python train.py --router_score="sigmoid" --balance_loss=0.00103 --head_dim=64 --positions="rope" --init="normal" --init_std_qkv=0.0442 --schedule="cos" --final_lr_fraction=0.03 --doc_mask=false
Below are experts of layer 11 (counted from 0) of a mixture-of-experts language model. Rows are named router (the router's row for the expert), gate (a neuron's input weights, with its number), up (a neuron's input weights, with its number), down (a neuron's output weights, with its number) and show model dimensions 0-127. Each number is 128 + 24 x the weight over its row's rms, rounded and kept within 0 to 255. Numbers have three digits each.
Before each expert's rows: "comes before" lists some tokens at least twice as common just after its tokens as in all text. This comes from a sample of Wikipedia text that the model never trained on. Tokens count by the router's weight.

# expert 104
comes before: " |", "|", "8", "5", "4", "7"
router:146170092148137093141156159135133166158105134103129132122129131129138107150151109125111108109126152094119113134104122135154141152107149102142184134124133130148163065117181117157136149184112109123144118140171156134142100127167148121108160129105180138130121141115156133153138190056110126144133162125143125141124155125106163115142117128104079129169157150125111156122122122159086136116116
gate0:118183168122133132148142159166143125131169095111178152119121127114124144155151128126109147115120103094186160123127091142125144100094135144083159136116117155149179064122152099156114185201152116111157136117113161131157128139130148112137128123130111147113104138147138142137092148159102111109143139150094100142140092117157124097108115117123117132147145143151119166146130155137099142126140
up0:133116134151117091119130139094107103138158125175098126088117127127109174114156090128130157115116151098148153117119112081101104137152096129118111112129169133118101150131129101136129140141078098127077101124187114149166099126145099114113135137078096114144171186104145175134145140058115135108087155154149163129126144128149116153109104127123151145137138126105146140139103112152130107130128
down0:141101136114145107156124160105146093121120181126102160156170123092117083110138078086144137118105160140125131120094142089125123110131135124156159120142137103152134117092139136131130113130096134156120147154098138159154161168144152140147161160183136144112125131144135166111112132114105137099135134138145115064126171102120124117158162136105084086149125097168139109115141141072139120097146
gate1:153143118113150098140102133160152145200093070115113105123151131108098140125122137139128130124089126115080142136109117107105122115117156137163122109097156121151119091119160100160114095151137117074112151164142161171089123143140152088103142095134118104140119149143141161153109109132150138122138122095142127107189151148174128107150157149132107106136128094089133130123148123104093165098121
up1:107135109148155120133175137085160094160107161126152133137151116103128131167117157135121137136119116095138149129105147147152116105057142132165097178105122132127093146094164122126133108129103122107163161132119121116093133139089133110110145118083142165157121135109185123120120119156112132137093083155127170115154112120143126075097085117121164146145145182111105135136129116092113112136107
down1:137132153136101111134114122117100115113121138120178120166131127137142125155112089129102102139164118142110099139173152071158128130125110163161078112148091117095150103131110110121087130149132135162126094120110120142184107171110112117108121080110097141137133082173106139105155098185142136122111148164122117100127132147117113119113109063076137126136120136175144133137141144127151155142129
gate2:123093107114129090131148150116128120144106135144107137143129132103126105139147113108110139128092176113096138163140174103121125159124165113079122121127144114112142103147108123132123132114156153140119149101159133133106181115126148093116159163133117132161104151153078148112112181171146141153125098135077144147127109170179175137097097114104145101110158139151075138163157147167122151140141
up2:145120093136150101122155101149168138073127107116147115129091128173149171092144135104161121135106122129113129131098076148130123134150113174181146146115113141104141115128139128114141129127114141090164166167132086113120104125114114158129091144142157123105174121161132117160119109134101131113116136121124151120108146109154110128161148101122159120125115054144120182103096143148131135061130
down2:090136135107138149119174055111106136109107156175115117146118112143104143154123159113130059104126141166110141126136135154136085130105136116084149102147107090108105104104140133142096107117121120173097150126129128084122120171149157122129122097174142120128114109115106146122130130157090143134114115118135113128123151116186171154107182112123122121114128091123099168093144169134129126145120
gate3:200157105116113107149105135129120125143141141111150146146137151166122130138132093125080123083128183107180140118160113143159093110134134141155122147137126134136101110126156062150125121130111103081176117127143162124115093149132106102148130135131164142131152123076148126120095158128129124127157120127117068155123122115145147121122157108136116115109141112175106149181101155140115175138124
up3:143124135064140173133132108151117104129105144119145126144083097124148125159104107133127176155093141083132145138138119144163145144120142147132169153173129149101135110131112110098117178133098202112090133144122138150120144110135131133135118130116143158071114145088104108106147091140106130137107085147163126137152145111090096140165137098127180117159125124092129133153134115122156088109129
down3:141138116148144144184099118122126141135122128145149108112163131129128146111151128108133134131120136149146149101100153126109105155117213111125132148101126127132062143108133148125116128124136145093119111133179176155101149118126094102123109112112136113129168127092120141116143120105128136153104141079164124130197173127079157083108120103102151169138150121139080098154136129123085116148133
gate4:129157139134117099177134097119141149145149114141148137125086141158138134112156119101085112122120127128116115154105113161161137139082156091128118107096125142151169091128152140130118112146128085121126147119130105137177134145176148069153140157120154157129092145136125123138113152103157119128171141104123129133102141143121182101127143182096111113143144127141106155086119178124083118065144
up4:121167153104110128089106154109117107158110134111157149154148156116124102112140111112158117098093103141163096132115114127083146114107162137084102118146109160121153139095129141107092167163122082081171141161147138120110120156110156143157159143113137176097153143117160163105096066110111124131122127091152118165115142159096161144136136136098126149130134111135117133169122111162141132094134
down4:121105088135151172185136169093153149107101141116153089175121112123139125130105160118114130087169126105125154144145111115174117121151122180114109124117096107077171105161110116092103128131125103133105098113085123138149128127115138109154111109115116132121163100108104123081115107142144114147121119131158131140120101095103128181129113144178140150144143145123161149128151092137068130133138

# expert 54
comes before: " he", " the", " and", " was", " is", " it"
router:160152124139155112186128114134128101123161119116135121146155121093079166070158135133119109101115153119154123090122103111188120131124114118067130115127111144143142137099162146113073145147096126144125134120131111178125131163152134163106122126157141123159128159136114131152135129134115105141145181101139174107181119129123121145145128097111132172128168161139095132103082155126129145126098
gate0:138123126140122125105159145128087098130148132137134152130108114139118155161121122150163124117086130189153149119116180097176133154130105121116148136120111116153113130109153133111123124138095125140148148097141137137091117166129119126080174146147124114140121152136166089161089143113122100122161112114157113107141112141113152104182107128166099110092153126164141131118159192181131110135068
up0:105153138088091113152105142139150155152111101145115110082162128102136141093141138136148131128141144097127143108116104112155149130141118116139147115107104107147109130143133125099120097185154141142103124135147086118175096121097101175141107085170145124087156110102098124107101099111155092126148131125098128121162130122136087179120092127138155137129170153098098111084119143074087123117110
down0:153156106152138095119133075125143063158154123102119118132128165078132107122096153111155155137123119149120111086122110113109101110102098151151111128091106131111147146105124118124113145088166132097177112157107134130153144143197138114087097100124144133142149119131103103101154126123150146130081119145092117134127098124133129076150122162188114109123142150087103116137132097132148109138136
gate1:152119081112132168178114136094118124135127106128143110133124142068137133135171126100141117116131104139176121100147173121102137124132131115117126094128152156155118117098175122138134178109150141119148154123166109138177118154191127141085087129160128116152201118128110105147107143155121146149144127090138154109163144101103134135169133104103131141132125120091131092133126152109154141163119
up1:121143129178140115149136076163152080142158136137154111144117141159144154123141123142113128147128128110145145090158102128154111169154040149138103144127137139149137120097124147148126125127059112103095135109117106167144065127126096116147077123150142099165147171134119137124106107119120104088147139109127081117136153114176148147134122120123145130132142111126137143131085140103144153106138
down1:111146131115109110109134145096130166116150149136171114122115130142123117138130123122084136165128140116127131158138134138135090107099122124132137135104115111144129174169096137127099132133119140154139129117120147133124150089124076143154177159111140133073117073112105141161157113138121130120074108158107146148127155130114129120137127154217088108141106136079137125212172111141118134133114
gate2:109108107124113100120119156142113138126113127086090139140145131099132158132139134106108125154094147104097134118129094134107108130105099118114156142122135117102129133117141119151082153184130148140132195119096117109107136137126124159148105096108159110114129078142113150127161103150130146137090093122107187113099173129117096125069174106176149139095138085085137136140125139140077158119144
up2:116143134098094140082108146111141124097113118143124131114148119170120107143065122119140117151147158168123156131156114115118109127134144160137125158145142097116096112149130093100116092083092135104078114155168134093129133093121128111124130154076127117125161097091095113133123119123153142107169092184107127151093112108116153129191095146111117089109157119141113134142127151134122177130106
down2:108111085141167144159132135150141088118118110138125122120105089129184139102171121165113150088123112115098128126134091145173131122116145138120144074156111109116182137133128165123130165188148094123112088132127093143174127129164140141085135104159125120140116164162121108131133157126101094136096153084123104118145152173154148170126142135120123125142156148100119154100139153154126111125117
gate3:150169119113146164127170148136147127086182137100097113121111134132136131103122136134136114134081148124171122085071152156155111116117171126143126144140115121137164108142137155140115080146143104157166144121136170170075147123143125099115157149153134121147112112100123112084136101134139122152122185118117124107132146146114101161132136129120186165104182126128131156133105120149168119131105
up3:137133118133164079143125142131142110149119099175164181140098144135137121089127157148148154117129142168109126099145131171144119104109136123144112113119105109117099141134139155120117129112091079117136121146111079172137122123104164131142141141106127111092149084126120120124148092073116117127111131091104125112096094107169153139134151115142139163144124129043098125117110178145124081114111
down3:115108135142121137129159145119132138106118158131100127127148119097139157117114162157087154132085129177163146137111099123141145046091129153106145119126149110123119156136108132167118119101137125110095118172139101164135187092105114111156150132119123089075145149158131091130097064111122112164131113129147136116129121100132154106127109144157134151119143133092117150124107116182121167140155
gate4:138140129127179085168077109111170153130152144106093134130146112122091148119122161099123109057126115118168125128144132105103126152127158154110147120167129145144133154127154109126121145101151109078149129101148090112136114120158068147111148141108133120077133142177130137156117154123130125161137112124158087127158123109123147135194162129101136130127148151144150130143083130165151119113120
up4:157136128175129111180139154161111098132112105137140119116127089124087141118126156097147091139136134116132112109095130128131106104157132163076083124076153157151110138095137166101145134152143147126107140103155101116126104101136152093140119119150136112195166138115096126161117148130123114145168099123128112119108137128163140149112104151128109194149110096161146164148135168105104127100107
down4:115091130148117133162125121139097126162118110114104133158091122117147103127135080146132124182131178154166142106126097157151156133167095141114079152156127148122135151173120130102141118118125122156117107159092099095093143131110124125122121112115144153171110133138100126119107102178204110118110134166141155109153142093134143159150121103127107185166146130097089104124145128131146137135138

# expert 26
comes before: " |", "5", "8", "7", "4", "6"
router:149127067153180085151122144115157121134124122106119119122131145087146133137113084134137105115117139122118135151148126132143121174139151114120127152149081145130168100114143152153134131184132132127134115167172151131110154148135132129087168108104136160126116130098126132163149148055108129149120152120149128174147117135117104150144128149102096151190175166119108162140114138166120124123088
gate0:158095119123151083149150091144111158139101105134070113125160089145132137135149124111164146109092102137102135144113112103102148144081155134096155138125143107181106124142181110135112158127132129139099135120138133101076135118116139109080095156105169127137121148108113108141148142136096142106142123122185120142114136118102120101126120075132104122144157143171155122075153169111131130142162
up0:095128142132084136125137120135127066142141170109136138094083120120145137146136119133105129110132099129095116129129130109113122086126141135135113113092128134147154096160079109090132101101148095119168128115159134151136115101153172104132137055107130138115117104149173146120148150182172121139110165157111155136137109137177147129136155158135105152124145121123132172085174132105125125143173
down0:131139117162155139113107159176127081129174170144145126149143120140122109161082164121104147155120150144116131117133136122146136119115088107142146121137125093125173105116116127131139144168110142157138127139104161120165141169141132176184143162102136092098144099165169162135125152152137082104141100145114120129138149129128140150142131129113145150170183152124150152171111084132110156097141
gate1:129127132110143163082157107086120104091155143121137110112091088087099159137110153124160174156116097151083145114129140159106189172123085120108145145120126144107173100133111074110130123120130146118100137139111149143136118110106131115104178161173106121116144125134144125118122096151151149122126111156119138152069125132111153139113119108100121173115093110108133107106121112125164094147150
up1:121107097154113118124113115143115115089123085132114130143124103111147143159131116074124149135128116128148125137157084105141136164157093146142126130138098167148176147093157153194134135181125165143111142160143114115169157141118144118082133099092146110150141134101120119128132135139088118138160132096163110151172125130072102155109084104156105121161118137133135139107123149159132136080096
down1:106101095165128138161138146109149150107152138142126103141096156114153172069102126108160128130117148105102163140135116122113116150163111138138139156163133107120113140076137139137125121121119088152099163116172117140150123152101160136084123092092137140171127138128120175143121114135113120122140186115135140148113160149127062112154139135143148116141143134113179148115119143113163129082068
gate2:123142148117154121121128109088153135111103140124137135125177130152140127105115132146160112131124136129128136110117126146178158155148133119126172126109137140103108116159128125121144093141118117131107121149159114161139105134153189170134139130137148149095101183118110177129124125160201141163134168139153120109135128096125128111112146094153086126090098116146069091137156090169114124176088
up2:136127134152147091128165154138136163190099088146196105119155162121111116124118108137147180140150109106112121112127141127133132092166176125129112130135112154166127122101105170211138135127125140081138120159103106127102148135114142108137105111145110134145121117106164113124144071131104159113120156126096110102137137144148137099108155119094131138105099113101150138099114088117148125128164
down2:078111153137117131120108116140090088144129121099078121133111099168140135150144134130105110121127103116156144139114133148155115142120097155170113168129135139110185113146126083093150122131167134168148114125106155169103130145110125152106121122118090176152169117115093080137145155154162118119127127114134142120147077074152159142116126140119108156156141139138104101097155106169113082145140
gate3:120179133151150085130126167118127123122150167089139156196115102127171124132137154143099098109119110127180076170106150135133109144086164145154127160105117156137121126119103125139116125146136100113145117150181145152113144121134157135118112109119111142117108122140115111182122141140136181129114171174155123100171139137136130118083117147134140120140146133154118114127178149161084157134125
up3:096133151104128134131131117102092118125128122142100111103140131082129087131125102115132165140135115134092137110109128154125106124086070068142131081130131133154109197125126170102127152093133110138114110148141141090132147133120138147088094104146139096156108132152113107135140146119149155136165087180129103096161111156103133131129080147157163158116114136120081073120142146144110141148127
down3:127144176115142110126115149144145141154143131127117133118151098135109129148139109112086123158139198103142108149135116095102118129097154122102141129164137136095109090123160125146138117153120112112158135068133156145143104114153196124163132154115141136119104120103133158138109111135109120112092125129170186138075166150073125092129136137117109135174118161127129102110086144112157147126085
gate4:136133085175125110160127156139149139126148115142098131116160107149125148109118125164088112123142170139109086114134149163146119160080139180136117107146101152147151108135140183116131161149136104157163110075106123157157104098123096129108104129172126135137130131135128155140059161159137142122138143164143123131116109176099168134124116127135111105129149125146112148132166180167151124125120
up4:091168130151117133095069098124108109113090113098123149116170125086111136172085113105115088111107127104093079127155148082150137131080172155115171125112135096155129117114128142132120130111133140074149110111122123079149145156168134117159132112149105121091121108142127112154117142110133148125115177152114136159129103149099162124130159130115143094120122152151112122167160146103131128110118
down4:135140115137107178140103137131107113120088113147118075126094139095139137136051131130131156132142127143127129151107098142129116136128124132061097138115185169114128138119119163147131121145131144142168161136154108110134148122088135126126131109133138150068107102109114140165116116153152091108166120110146143091105146101078172138133095135180133117108101117084104147123114125143117104141091